Weights of a small mixture-of-experts language model, trained from scratch on English Wikipedia.
Size: 12 layers, width 192, vocabulary 16384, 10.9M parameters.
Experts: 48 GeGLU neurons an expert, 6 picks a token, a softmax router, a shared expert of 64 neurons.
Below are experts of layer 9 (counted from 0) of a mixture-of-experts language model. Rows are named router (the router's row for the expert), gate (a neuron's input weights, with its number), up (a neuron's input weights, with its number), down (a neuron's output weights, with its number) and show model dimensions 0-191. Each number is 128 + 32 x the weight over its row's rms, rounded and kept within 0 to 255. Numbers have three digits each.
After each expert's rows: a language model's description of what the expert responds to; "comes after" lists some tokens at least twice as common just before its tokens as in all text. This comes from a sample of Wikipedia text that the model never trained on. Tokens count by the router's weight.

# expert 20
router:207114116135076168181147114119089153187069214179081143125138113099128172143131168123116113148165125092135130089075129138159148084129141126091159202113125117167106121094156097187111101113128187125130154082108163093104150167160161115157146087142127102087204075084100142109042152127054121163150149164153167184125141182108088113098197113120160122115130166083112122168114157055110170133114101126160075142116089095116155186091154067155108127098127110151120107145180136137144141097126125151085136116128158144117157099100162102136127103131116106158161109148092182112114136146173166148
gate1:125108110156149123113082153113130108154147167113115122130147125080140206176110079129051108134095127130141160144147091132144105100072108114168195119097127098171129095110121056126103092135183120172118138160160111155107131085122081110127163101127130086194116102102124153170114131147179143087063138116134066120167118093123109118133134052118125116099178110133133192135102106134116154192107142100205178149129111144150116142083136079117153109143112089054092088083153160124119120158165111097139073105114151140093144108067113142144115116181123126126240111169135129101204098193079145128
up1:063116168078138144144107119111106116114153149151175093115174133073133149153149154117151176091134095178175140123127101150095089089132098063164166057135124172154148117121131112097068107191190132139104134112119057151146121138132114116097127139083162038177107133155123125178046078181131141119093174120164102117132132145138125111138131078147134160077145072152121167156172126137132155114133100124085157206127142105146062176159118100167137138091161107125133175133058143189132086200144170154146090114108142093077123084112126158160089112095138167120161105135139086090158125120099134087
down1:058082120108120108147151091109090100110127049070143112147173093147089142144140112139136082148160119091134155126105071167143113120127168162136090157096114121151152127071142141095121109120119120129152194109194175092109123148117075063101083151141081084200113148092203091126104116154133162138142113099089095136121192128135124148157167148188187180100190161126173138120136131156167117173118065122089172159110126112138136076103146103063158143120108134115119102176197184155135156118135018170154094101108130134160114123112146156116106186136119153101125116161111148129138143143172156164
gate2:192122108161116129079144133093143151151154096147133128090105180146138077159095196116122081143094168141084115134102134109104116066144121182131067102144145117109137113198130065144145129126133169130172102061141182107100102166107152098120102146129129137123058090124123152142106122090148087140177179143072166132111096172161148168086124161154138149136136094165168102126124092151131125151141132071156170093142184118098070090192124145114104100122091213155125065123156108157096137069141128107155146148112112108168152164141155164095145136152175115129151173105012159125100129163128179074
up2:144090112121113140127183117183069072108143103044066175099131095096123122100159177105142119144073134093103150138098094123109117119137157179163101126107154174126113084102114092142158123137147094130129117136087114097154120138092043077090066073216164138144130087120107161111130113141124127107200177154181080115154111155097116132089156108170115105128158160151176144115143105123045103171208161117134122146102128103135165135144078173159156164125159145132096169149130131105099134095173116205114143095125173141187163123176064122152138162129087125118157122160154095100093097103107152155
down2:166142155149141064065085158113161153158164172219065121131167160130128124163109143147131110110136098181113148119136081148076169126156132122124166150144130093096078121108169098145138096067125148127125109097127170180098182093104160135147101115151095159172052197082121171151139116155129129061064095137103118125136102122133160095122130086160110106124169123102116100145109126153215140164134033136081096094127114118128132150137144121102119123124149160095122130171152151142062090118103136116166078119097076171118180147105137128118163126053142159143099099123154164115133189186127159061
Description: Digits continuing years, coordinates, ISBNs and quantities, e.g. "2017", "84.624444", "ISBN 978", "8,000".
comes after: " ", "1", "2", "9", "0", " ("

# expert 11
router:102138137133110138143173086129142151157142163153080093062109184102095172149132173120155132168109152183117135134115105159073059099130074130106092177128123160153096094145132123116155116123103125092140087086132152131091144091107143145055100106088172088073174109095138111140049155091096167141138143128138101084043093102083122178133160125164152101109140069162110173138136061154129181116090130081162169181133181130136172187138131108157086147106141125148152074114152118161147183160136135115119082183143125145115120164163158076133089108150133156176105090120096168080142143152140082197
gate1:176126145105151190100176142140122111131088138133137110120147120103133094120099127071133160151169114121114135137077138169152191136173169079047135105194166118089145096157143116097111154075147120190131051185116176110072141088176099140122150118115076096084140168152113099127141184118132101149133091170111082106126099125131153093071111177126159121099075158190123134113154093126125119122147174128095164147161127103119122156148087164131187088150163080170180125082192123059135133114125133167148140135116177134085151072061130144123070108152065066142123109094147117117145177095102108133
up1:188124114070108083161105087152109107143160170165095095166115101171158144137191126115128184132188119170123114142159117059139140122115075165186081143165157125082118172132123112179169170181076139115083121129155186171152172134140170087126059107130129186109107112140096092091115117164096166137132096135088149094089165140116090111165177176099124132160149098158108156124113167125170098108108134124117119052148112142037199099093095073126128088131146108116084107122121106150151125132140125113113142122115123080136133172095146111102151182103129167151089116144140094116129133105085145237
down1:119101129128127144094128132120118077180168192065129116176142125131122102117080137146124156121147133126144144149149146171173081190237137130142098118127102159130143176091104141082128133096143138066135085111148079135121126085113089131155078179122084131145093145110162145141153061090177124110117098165152118104182130080088142086044143144144092085118111129163057195180142073158085136140094084144121199173134099137141128137155122113128173143083114140155153140127164134064141080109109085162124153165126083101123164112133159166116104156151156135161094213134144057153095149138115135101
gate2:068051123169181171129130150112132179132123137097137173159114151105046138140108167158125151164158145111116118152108089058144135124105127084142148186179134205136122135106144127103093154097089105106146131163150075046142115067108101119127128141120100121172100158090147156141115163121136175125152099120185128139127185129134138201180104107120165104158119096069218159105132150133093139123117160121093105091143142106122088109096146142081137134104188102164164116159193091123095112124098140122079131083122067178114118159140079178123079119168143116109125136070165109084105158159180169093
up2:130164112108143142138143070196091127191109149112139189136101094092137140131052110074131145152144143139137175033174105074178150074173185144118092121106132103143114129105144132135118111126068141129157128164130095139090176089143126113045162100133134117181081145098150186138176143137169163066108141095156142085122124176124177143122122132128144099155124120128113069069179078172077069163168121113094086138117090124158076163081139147141170115145170117118193110112108126138123096103113119192114158126142096146122096129153115144102088185159124144148168131069161110096116171153171132093
down2:146151133182131150120105172108110122133129134122097102189093074087152152118116103132134168105185156127172110109151106127130148174166078100119102145158087124108123137182132123110141133082123085148115147138152085058153125130104128100120178165110142107150180174133172121115107138139138134107157103115109117050169084129152096107186108144134189153188099174060126107138128104135120146094055139059088118203146078178089146133108109121100128080078074134152128119157150115090153111166111150213103160143117105142212082141119070140114083102135120114186133158132103048149168160081184143121
Description: Line breaks, spaces, hyphens and dashes at list, table row or heading boundaries, plus prefixes an-, un-, non-.
comes after: " |", ".", "\n", ")", "==", "|"

# expert 4
router:158134186136115146132184073136091128165108156184065074112106069086153162194102118141143110169105113162076180135096168111123112066114076153097136183139137153101151104078104155173123100133105129157114103113116179114112145093125167105092167108111124120052158051087136164145128143121052157143113175098164130162063159168137109152112188142159141157152080146140127113141105096165093110143087099084148099143184176140103126179085145097151063084106168108120127128132123172122141144110116176148178171138173181144161137108108164089099111119110123128172089132153142153118095156167105142186
gate2:157125170170116120165117174115095157105149152116114106130132137125143139147052141120077122149110120095132108126129169086166178138151115174083082107109136178134129162099123170130114147079172086079148172124118136111120157071077194091161173088159133160130154188212166126069188099152103126179121108111136141119118137118121211100120111125113126168139122151111189072200201126052108103119097088101160114119099134156116168118184192121128172129161160169128117138116083154144095152075068152183160141091140153125143127086098156113088118158165120139145144091118091131172101125141139060134
up2:160132124163175093160141140105127129114108148128077111102200131122135120076085150143097091109127140072108069107137149135087138114136080155090077155168168161162143124146147169140099123128086121128139158066096126091118102132118177135185121115109144145189122142239111110091170126133130090202102149161129149127184140091109141089111079146147160185079111124152177091137139131045118118107133090042104147181111136172123124123160169117137167099117142172165122158156128140111109083139046132132115139108127166117155114145084116113073129195154136151157176135107077110226110118087115124130
down2:102170168129085141187134119210120143065108114084151098148111117150089120179101160143121133132118156132117123196070133143111189093166106149130172078138140095149144121118150083152083152149124166091108074069121165116130126120171092177128128110100130100156140063082144137105143118137067162139107061117171160149109158127149194143139153052091144097110069102140139160111104125139035147167094180148104120145091121155108092094130156153155115130062118132132155157095168180149165156131068165099164155158171137114123170097119129106067073132083079136082122149152156157105131106128178155147
gate3:158101120155086107106036130086145126096119123116108026075109118212098083156129079132138128117155071039108153072159098097164106067093121128159199109182137168142152127142170154113161074128153095115131158129158125155150153152134133115162159102109192149110133147120149105141100117141087072085140146144140146177144115126170149145119220135135118162126140137208101109147099076118147159164104127126120150148165109122191150121138119134116063110133137105113121109158103125143165151084097149120141076184085085174133083118134146150146113102122169108058124119096138131191115147180150139135
up3:091153156083143111116118178154107074160081169079114118087111069141130112168176117184146142127079133096120146127155153088128134151163151145175141174126165158128118086131120089146172108151137119160124161092124122163147093083126177146103115150176138102142064083094139128161128167099159110150101138112121155079127128139073121182175089139100067165128069105082150143098107155147116069151148068163112056079100143180189140174108190136100171124166142156160177154103158178088067118144127120087150140142126178133134137131052113126178168134065117153101161137152084131139161153133165072173
down3:131200152165142133091119135157148186039124192133110165133141131095104137150100160101093134039174069161107143118141188103127131098048107115179096073059124091115163141124164162124113103144115102094170096150164113147187130083094084123109126117163126109103113157123126097112098090126140108118172146137107107190159078124108121143150109072158148145107086173114056092126089103148148147163128196192163138105092076180091084175138170118125121122127186107111115137162083083119129108118161194113155122114111104149133140126174158128093122132150144146106103144145108149172180104142097191145
Description: Spaces, decimal points and digits inside numbers, coordinates, years and table figures, e.g. "69.3533°", "June 2009", "between 30 and 39".
comes after: " |", " ", "0", "9", "1", "2"

# expert 22
router:178111109118099145162167080143076089094082090167097075107110131094108149126106080134152083152166063160178176150153117154072084091143078116117103199186161136130108190138123093142150121138113154131116121128154165110109108107145160133089115111128166134119121088166131147169116152060066153158064186182092162138056191114179158094126170216108173125154112137130088116083121114123127115105090075101114162104177170148102164157132103106127089091112099122111125134151162169151139115081126123090140098130126190157163132164107102095154100111127101147176106196100105140109094134109137146179
gate2:170111102165149129152145108079089190109098116183146187124087117120121154140174127118158079109078172169106073170086112079137165077129125092131109119204139116141119166175097147138104125112147191092145134163117138142101148087121132115175204102083140132131132110160120137135144123097156144127117123125106146127088146125112132134134106083161169137196164122136126136128106131131128169068073128148096186164131055116149135179106138087158070154112133191177127099159118107171109139162121108136121106048083110073134148169142159086113163106125138104103125189073047094117123135182081088044
up2:136142164068146113134138104176079092088140133098143169162115185153120112086130097069091123128076100070161161149122093154074105126128092145152190125131162152193182127146143092135130148126111203107142071121098130128153105122126145105105096117142137113091141117134152151123148163142152121190079189127181095150166114076144145152120102142131128070179073170095113112123149068130104122124131163089124117221116084136097171148158150114062130150143156061076174123135097105126155195110164142106143145124129105106158132124160141146095154098176120095098067187071155138176124081147105103200
down2:122133124106148053102103087187125165129124155085156122124133157112158121167137086113106079024166111127060126123180146139152163090142106096097147134161119120056133111190092148108104143104120102123152111159115056190134096119133075127128127137159129138186178149101129177208132051099199174096163138134103167122150130150149073107160138126131107160123139091096137146094097099076156163113164138132163109053109132184142171168170102179131141114094159198145117104185116156125110082142131101086173033143130129112155107143112120123092139101126125146122151124129154126137141131081163154129
gate3:105093127094110177120104173132148148090120133131142083108134104140144053106072118098153147077120171137083068099128111115101129172146140163143160079157084194175134139130154148197152135151071161118150143157139138149093114182159091130082124120153132096128144124139134143130130116131099164150153165149066108100103110135111158121157097104097118062158117156126092139146104186169101188114141130178151080100154148173096173140067098071160121106137158106115107123199116124101149101167097157119144172149153063120138195180175092144125123116164169169177098139070085053146097131118165071060
up3:104131135144092181059116176127127159131129158127103083142093141174123063130054168090167163104136144147131098123129135056154135133141131131149125133192106198147158168094135134138128122120078124150140162148108117095066078192131100157091122107129152110087128120095098127131107137103082177149150159104080105106114080193136128128148116155106098121111122141154118120155106161171122152106177140165158063071135130149093177118074123139169125090149178084150124114147120121083135089179077189143137154176139093144177184157171099176108101145165147152156135123086106080135126164169164068022
down3:180105080076118103158142096088088121091113138136106137124058158078124066123101102090208127145129082106090130134091076095138155169214106119108143092204122183147169131176100139140128135113132159128133121149107182127108144132122100126116104096103139089124164112109142146115048119172097189174088142161074128108103112168145154165163089085150123102172172170147110122131152128189141079145069210129147126116176126137117192124155216098120138122077117136164155099097199115120089191142165095138088121109143136122112157158146120106131096182119115091139101125137133150079130110122145096106
Description: Opening parentheses and spaces before years, networks or roles after names and titles, e.g. "Irving Berlin (1953)", "(CBS)", "Born: 1904".
comes after: " |", "|", " in", ";", ":", "\""

# expert 3
router:104187142073145105134112123120123149153068118071139208114117151119111161136161136173148122064160114164107144136075112165156186110105134190142116139094176105121121106151132111070159062116149110126182140099166156132148106085140184053168156179144142126116106076172148131166086106130146080162117174134101173101145142152115192154086152148178113146107125061122153161134142109101162109122118056112153089027127190097115115134141110164126096151168095116126131135113116128119160116163101052119152129101069130136117171106132107129132122116121077098123187147153101162096136103053133164182
gate2:165147027078066103067126119113111127172095150123158063132124062124119143103126102126150097115159121131122116136189155124108118125092122164123128138133109190193063173166134140144181165138146111136136119185145170149166173147129091063151128121144148109131069217155110172089097151144102143154183093122103158124158152150101123133117148077073121129112129152136170172170115119114171091077153154157154102117125110135050130189185115120119061138130151105141108159070161113125088116176162089137108113169100175092148141160075163144101129119143120163115132164113140101065096110179130108166
up2:111088158115184216176168179114179107149177194097077162133097101114086136124111127141121122194099114114137190095131098079126133138078110096163097099118158115095121114140107126097090178119129074148079148100134092102105097103126125145114108092112154100130162080115182119189140144126148123128046166107112100189112101130139135123174086179157091154149121122131087123110154148110129154148108158141077111149061130058193112105110145130144162087138102165109153153144072179161145137103096182113153180101154176176060112098139141155188143137148167066158107089107120102117153100165099154118
down2:102176131153135174154131086108126203127065154093119150159105099149160097137173133148057144138114069076106077105141111099126102178098149084146176195145122149132076132144103183137122129154124147134081066142081099099177147128159138114097097145139143078155047160144116132111221146171171142135108089108135088149085142165109117174111114101124131128104085157127152163118136129094132082112112155088152123090121176187114110151144149065118135137168120136147082121128147165125127108133194117115122092087008179132121120150133171170146160133136128112134172120179107139186080166111155109102
gate3:204127147131213105083169081095109096114085088145128130106063082209098130145110070141150118135130098154113197095145147137138111169088108155107166175134121118195149149154109177168143169132170063095069132169140091170106137077159086173118082125128126098114146141118096207135096121185123144157114142163130168090121134108159120136126119120099135210180091124125098115112105142110149128174088155106130123062104118135088157135098093097140158101114125093114070101116127140111088102137161100134177137109135120131103109140098184157166137159114178069136123122153196118191168189118108121121
up3:098131147118054125168135120164135155114178195113128128167145190026106140095138128062097111102123124112138074141119094090069146079148121122154093115122124127084110117108179099094097097107065182145176122126123166091138144139150160089111152110103174138184155150139157077134128121086081172119149166061148089212108121148124190099135112153127123093058105115110135140126137103158156152075163145131128093189117100129147160108144117174095076110107122162159182151160121140128138164159114174153162096090159157113184151098188073141111138134142095147095116136111064146090129072143120122184
down3:123135198089100132120128121102127111098116184137137113118129095119094093136097118121182133156124114171182106126091175092077099163130086155191085136123112144122089099078099129117132113077165109113075124180108103171117164097049164140172131180221114149114120146149124146091135140111098172121191151165027111157157116101167153182117141130112097151115147119091119070145151160115115153094125111151123147162090121190162125119133112071118115143156119130195118121091135134129094106107106089172202085157198137127112147132112109114100165179111170150132127120111205155159105072088104156065
Description: Table pipes, chemical formula letters, subscripts, unit abbreviations and code-like strings, such as InChI O, _{, km, |.
comes after: "0", "5", "%", "3", "4", "6"

# expert 19
router:078118147167134084131078115122123142139133132173144118144123140156038128129187127104142125158140127170166139140187168119103130179125154115083120109165156129145157117154052095107134124160129093099135160120134072187153118112129111140117126144123129153143099121066089105143099143146135150141085142120152141104083106126145121157108085106142124086162095153105166045104148119154096105139101171116092098173097139166170120121144064158124154157100173192074096159095117165117201100156213074173127106142180096090093143167181155163110111182120225143112127134148114070118131084108115043161
gate1:166106118136141173088111130157180103131140134153105126122129110131052110131129119120097097111117147150143166152080103147135115148121194117187209128126033140150119102145032170149183144157135137108097129142115093168138138125152125154121169184166177143101098077146137114122171103087082155200187112065136136166094164109097116104125124159164102091145119126068138132123140104131127125124170065150108169111107146101153159173147129096146137129191158103087091127095102176156177106160145160091135048088186118142126100192083183143178144099099096130162101162065134108167099120131115112132
up1:149139162144134145110116112123170124123092106105150119100151092077145147125110139185167100086134109082142107091175123078088174174116117140150126162207194122132085160094197139005128096151160112113136120143104140090104167100218147119163099116144141151093172125114114211107080138119162157179119109182136148120066089143109062173131113139103157147127117136119122094093121089084133176140139140105143057157097151130099121186125147165151101121101132140171110090131104030117107124164117167170091107111116158113157132037190129127116153101140123159121121143139111125106132123138124147172
down1:062134134178215176115094111077157136117111071187088059131117103137126082145109105105137113106077151067104166153145134185186134125122136179118128121157126131104094080156108150159161135155119097150135171109019140122144080165139089089140159184107143073118128085171124181120150101098086124141186092132104215106107151130167117080158122169114145148163106102130134111130134110148115103146157119097152137180128102139129115070128090106078140152110149129100088134099161110077171182158167108154097116187152097152106099096086148126167158164123060133176134163097126137123085156145149125107
gate2:075100128075069193134164139092118136157086120183100075139085174139133109094126095218109161093110159095095113157114139173160156118127102113155175175181077120213131108133132104110197143103106124169128157162104087152107103114121119108078119128122097143157114139165101117161117052133149130100044136187116119114136157047119101162150123186152138109119125129161124146140124183120162128126128085164103133174127136085081103145094121064137126080154121137124169096177112161123083141071068175119081152112176134122159101141142119181154180088092156120126093132145092128140140130191156144112
up2:146119132194173132119142107177135096102159104077174146141140134104093140199201128076152150156143136161152127117105086162133104119110129121152114157065215107093112158131168160067141145135122121118164102127106144138093105154159134090162152124141151141116143121144221070183131138152125109070139097097066122136185137156149137091064148111149128151122096142091110080189148142130152093143143120077109170113114124162139151110174081151034098112126154102131113147073113155132116168068131111129118123164060173069139109166083136128172111181101093098108115122176139097139090147075088177170
down2:143128088114100138088094115120171152125135134130092081092155142150126123110117064112135145103147143137097127110162137097080078082125109202211124144104075141084141126109225132129210172145121107177101100067151189116118073104080074140129163182112085121128157118166134089125097096148118136125160164104106163108171207128165139104181162114169087128140162147131120113118085132124172063091157072134118113138178102142107115113122141103136096095154119087125143109115118122165037121172163158154102136120128183120194130115111123198150141137174121132133153093134115197160081108156163120105
Description: Main verbs and prepositions following a subject in prose, and line breaks before section headings, such as threw, plays, team.
comes after: "\n", " to", " and", " he", " also", " was"

# expert 0
router:187143138119180127158112093130147071116104106101160138140093132148084118143140110166093171136126165107130131182064087156098105132101131173140159149063131132165137201122122192159108125100145102157123081139140155122106093137143115113184079127119083093156132082138119059121071088086135130116133113106169157138172158176161140115109115169137112095119117176198099140142144154126167169122162101144123099120152131102066033094100127105201104186120091187118082160163146157121159144126187092107122085083147137163143158197071149120138134172085126123163085155142112144107081098112171177179
gate2:145147100118196122148136105123095132115109077109127122178145119167148137121184131140172174178097142128110110127107149065125123114084107193189103178172134122095134146098131169105089146144101109058139114177144133108074119108106174120112114140057131089153165149166171129129127133127079103098215080146095151156119136123205165193128191104095139096181116111133122100171126159124091121165136151129140108170131121120148146154087133084116113105158092131131141170085148157154147142149088123190112111084151155125051188127177142094149123169100120107122068157117142140142118125052074157031
up2:109096129145105105089093132127127112117130158099121119127175143113169094137087181172110115044108099082126148098110112180106174125163143095104129113097126101119155107113157143171184200186193145148115148152116126152145134135168074156071195115137115173119194095104163125107116081103128116104047172076215137164147081110168098118124154160117174127102130179114118165160128178143129138083119137136118122143086080128108074103125112163152063077088119120105178112144080148146190111109047127139194142152098147110171140137150099164132144126112121157133140113132076134089169105138179070148
down2:146162139159157152164155135154121091096158127098081126121137126136181114107065134248099090116086127128147171109150172075103113158066135134138090085097094148127124188134160099172130112123090174138045142165124124213143112104153105153089144137095110135056096128132143136094109111124176183169104120130095142122143086147112160020132169187145124140104141167132105101150131142131090098173122086119118168132150200070136134112144154129113151151108135162157086149116148101070150179152112169141148107120131147169119157122130118055112136080186140150127163086118153155117141113090091079158
gate3:134135148073107125121095160134137148135139135113112163160111102131122144110126110152102084051191183194132143116124121081153090166107093136077095196129187142116156152128084141163079140071116119166128139121125054121148130136122129147160095113161179133096144148136123107100117153147134139161142143177092141100132164138104118154148164102134158113186122150142146078150136124113116131114064111125132152104152093048102041111147091177141172185089161161120091087133191066120218122155072132164090141065107093117136166149081112105142117145153107199065133136135177101084057122098113162128
up3:148124156115133121131139178144055153102171104135078126143173121082047114156102111116126084118186154136085136137131082117105172134117169094161032098105167090147152199174121174180122127125148176128119144115138121112093063107066155103149102137100139099139171121146124045128109115093078123097141206136098125184139150177104072077102179144123177152142100144165145089194150101135106115129102164156142173116114120119119112114206107143090129203074118124131159115100120122156124175100150092107108089093109174181067169121148169132126139120166127103110121120106124134163172140110149135099
down3:100116065065153139050185169111134114148136077124118158141129156114132135093127103139080145110113104143174153148182163142116163172114095154096086097098108124079102111187089163167053154109163128136120079119145097129099193123107173138152104134099119082199162094081122089148120116107147149102128137083117149142110176133155117058154154158184121151124094197123147187117077147104117113107090084163143192152078175099145195098159121147097104150114102151166171117148185104173141124138100137129148097132113126108149108143137160118130136152091165094077096105128172078110144134095216183109
Description: Pipe separators opening rows of sports result tables, plus digits in scores and dates, e.g. "| Home", "5–0", "2021".
comes after: "\n", " ", "2", "1", "0", "3"

# expert 6
router:140148142158117102178137148099140141102066176118081176079136147200181093149130104148115100135152177123133141062077060132066109106130120111099173121115100100116053101106155109117108104102125171123171222140100109107072121167131149169098112125118079168110075171208126112131101168138103167110175160136144192142116098094085100147133128112114157135110156045099104143139132125148138145087148124092180079116147149157125096171121162145100129100112153095160095118158144095127103134137097086109081166141107135139103188094170121096144107125177160206152132129173115149142113176103188154092
gate2:097081144138132108119090101116106169115132093123089149173112111173178118133152119110122105177163113117126136105159129133148106094193120069114116129172119166168089113141145125167201162130094107191112100081134108119136147188145074188182149122104118172137139154141101123119185142098135119139083072059143130126168132059071167094146118112112120157097137107086171148207163181102126109088162129105130152160159081079099129128126111102121115149029104101091148119141174117105100130088099176131176131128102109185117105167122113150114093129130161174073091110085164065155174101142212122139
up2:076159105170126161101106124148091126108086116183126133192114071157157147050115068106139126080132166082168154125112126151102143144061174117140163080113163133151159139091121142145112122128150108128105092166113041106150132124128133164201165073152131120138095098143181142094112139098195108072084129100080180138190185102108134082167109104148186174136160112153142089131096163132145142102137141092091119098144132150124100155120139116112084110175158135133099109088127107193028133116144119136120130120171111164150117160107084123165092116055134116168100124086152073092197128164114120118
down2:119125163150142130135122067119160145131123118107079142132073137080117135205164093109128157110084139144139148154114054146189115141126135135125107102073147136111176124093143190086132077109139128171137127131144120105123072103101123108185142113204101122183101168139133180154076153096121119120192202134092135167090086134144111095127152127067088132153103105133189196164113057089087187101131100147136215143124143112094130131111049109127113129125163123177077116117151166139160164185129124117169117142125139112108065126108156103096143171162130113153089142103164168078077100166129110171
gate3:115191147127118132149196121134101141119082132108122150111085105162145107097143129034145139055117178107081174122136100117122109107151174187041150134153091086135177100117106099092153100143157144148099115098143140148118161149169108149115115176136130099139139150062117241195101133116120172150107123154136149163101158177134102081167148176082142116118164066136107102058085134164127151151126166084150127104055095097113125151131144186093176073161129073120132126185104150164112168162145147149088101180142134119088114117104112121108117153151159142096144105154130136086157070145098128103
up3:133091129103157100189122133114142135060118109156145177137091121095174158151139125159094138131138086154210101105144163168156103060167140161213147104145135150150108099076158115108143147132156124088060119161147133064093125110077113058126105121149170118142113122138120099142127115088143115098149124138145101127156090068153199162066128141111095182098130149148076173085143160105124044168133139145083063150144131133133161146126107099160049110132133177151100111133133085087093115157153103104185095089130121084131128144175128135186141055170135147185149138133121085177120116134140119185
down3:114128103095091108174146123156115115151145155130138083184128144105120151132050139130104193063137103116156160119153109132125114091137148115090127201132171137139161093153167093148130157129194183119123106123097128069111170149131160112172137126166165132151131089146162092099096076090169083037144159114042103169177125100135071102113169172112109141143149119086188092117135113119123110143162101136057199117129130126152142126060101181127144111138137129081134134095155095124168173114160117174080093136115130085093089157089088185066081130145128164148108105120087125161188140164166155149
Description: Sentence-ending periods, "==" section headings, line breaks, and capitalized first letters of words after a parenthesis or colon, e.g. "(Los", "Motto: P".
comes after: "\n", " (", " \"", "==", "===", " year"

# expert 15
router:147123157139098133104127135078129126104158203102137146092145135079133180154175112097086133133124106065116117177108101119200179074125147136147160177100126114123084086134085147188146094142121113145101079109156074095085091157171190080133153117159132110093109113127143146162119100145167026087138159148121103156157093139118139108153183116146097103127142148127133040119138173085143117142090111164124127094171109116128165087133178145077127115182056112107146125121151145156122202120131174146130123113141124094205082095097146075145145099121103078168094145126220105126098099141159136106
gate1:155113105142163100075108124119124183075116156088124085135176145143195153075102143186173142162153197109081148091056158141062125113092087138090151115133160125126153141066091111124122093103153130092210146142069087101194150159131108112126119171134161162111128150124106166120140134121137091122116149170197133118097136075150137107081134133155103105097172182088109145112127175150158137148149114068127128167099079091142095098128151152065142090146077110147048143147098190077116121184103104168165126159107128137094105168165129160108120103176146122165067126133081126146121127164146141089
up1:127148134120179111153150132116089122091106082124073168153137163124074153108145188119172070092120141140176120189151134108137154175170122145091070185139132117083145111125090132166168131130156169150121114090113100109152090131172147085138158144178126172173091092074158132131139097169141128113085140110116114087085119121154111170129126142153152095190118119154160092079179121161115136091160133045063150140129150129027094086131108175113109163111122123096126026122077110166190149130171112109134124096165146125159104155139092189108158107144105078126088094123080190145126154148146143086
down1:055167074129111107141160158119155083103177131104097156178101165148059092081123083132137126165113149101129128149093092134179168114180088150090128134117158088111096140097101157097104104147073144118128124163070125137092116060139157134088138151118118154103099132157097109157185090098147098142139127174096156132159116133124146097110094107136190196116106161189148147120149124070136144150099100195135165157089153129088094145140159196161199166066075143105103095124163174140149120160176114113195139069095157110166130083147133158174078117131128121108169164115066106115108158118143088180
gate2:141114122151135123188110100113163111170098104100128151149199192144146110092046119154060108183132132087206140100110192103151084139131085118088156153176148103112167120135121148125153096105080122146136155129163102120164102149152125145062125148119112122103109147153089105115114170124145116150086131097158104124191145088169120198129073117145112147114155065108150120177125052099168153162136116103121165109121086090154112100138166186146155154143139128142087095169089143132140137148189168167132140181084147164116098107094160160115153142090047111105134122096205115171052148104084145154
up2:100130105083158153108142094170168167084102108121124108135137174122049073125184157113105182127086133119130166149152095135086128118107123172121131139124156061072136128080122142151152094186097101130127133106175109098136071113137096162146096147143114105199162093123150105172135150169110174136156076143099133081181128180164048150114135104120185142130152134101086080057156113126187166122141158125089085114127090151081136152103134109094178124148079149112118177155164181151192121091141151106189078174112155133068156153114127140123153188103093084109163112149126112092124155107159167182
down2:096076104085081130140136049144196144182134134122201143103152096129122116134117171065105094123138135159127105185176121103097161116120118143135124134122115172104140132145150138140126163118090178075075062116082116146144161112137135153081148118119167107104141133092116163023112136148164059139132125106102074153106164111175090144100169151128162062141151119085121098122137152145105165115129148152130209161162121157105160089118149119110182159124148101150142133106085125137147129082081132103195122055107072092175167159154159119135079127187164165170084137119076150094174151117099089110
Description: Single digits in measurements, coordinates, years and scores, plus geographic name words, such as United, States, North, km.
comes after: "0", "1", "8", "2", "5", "7"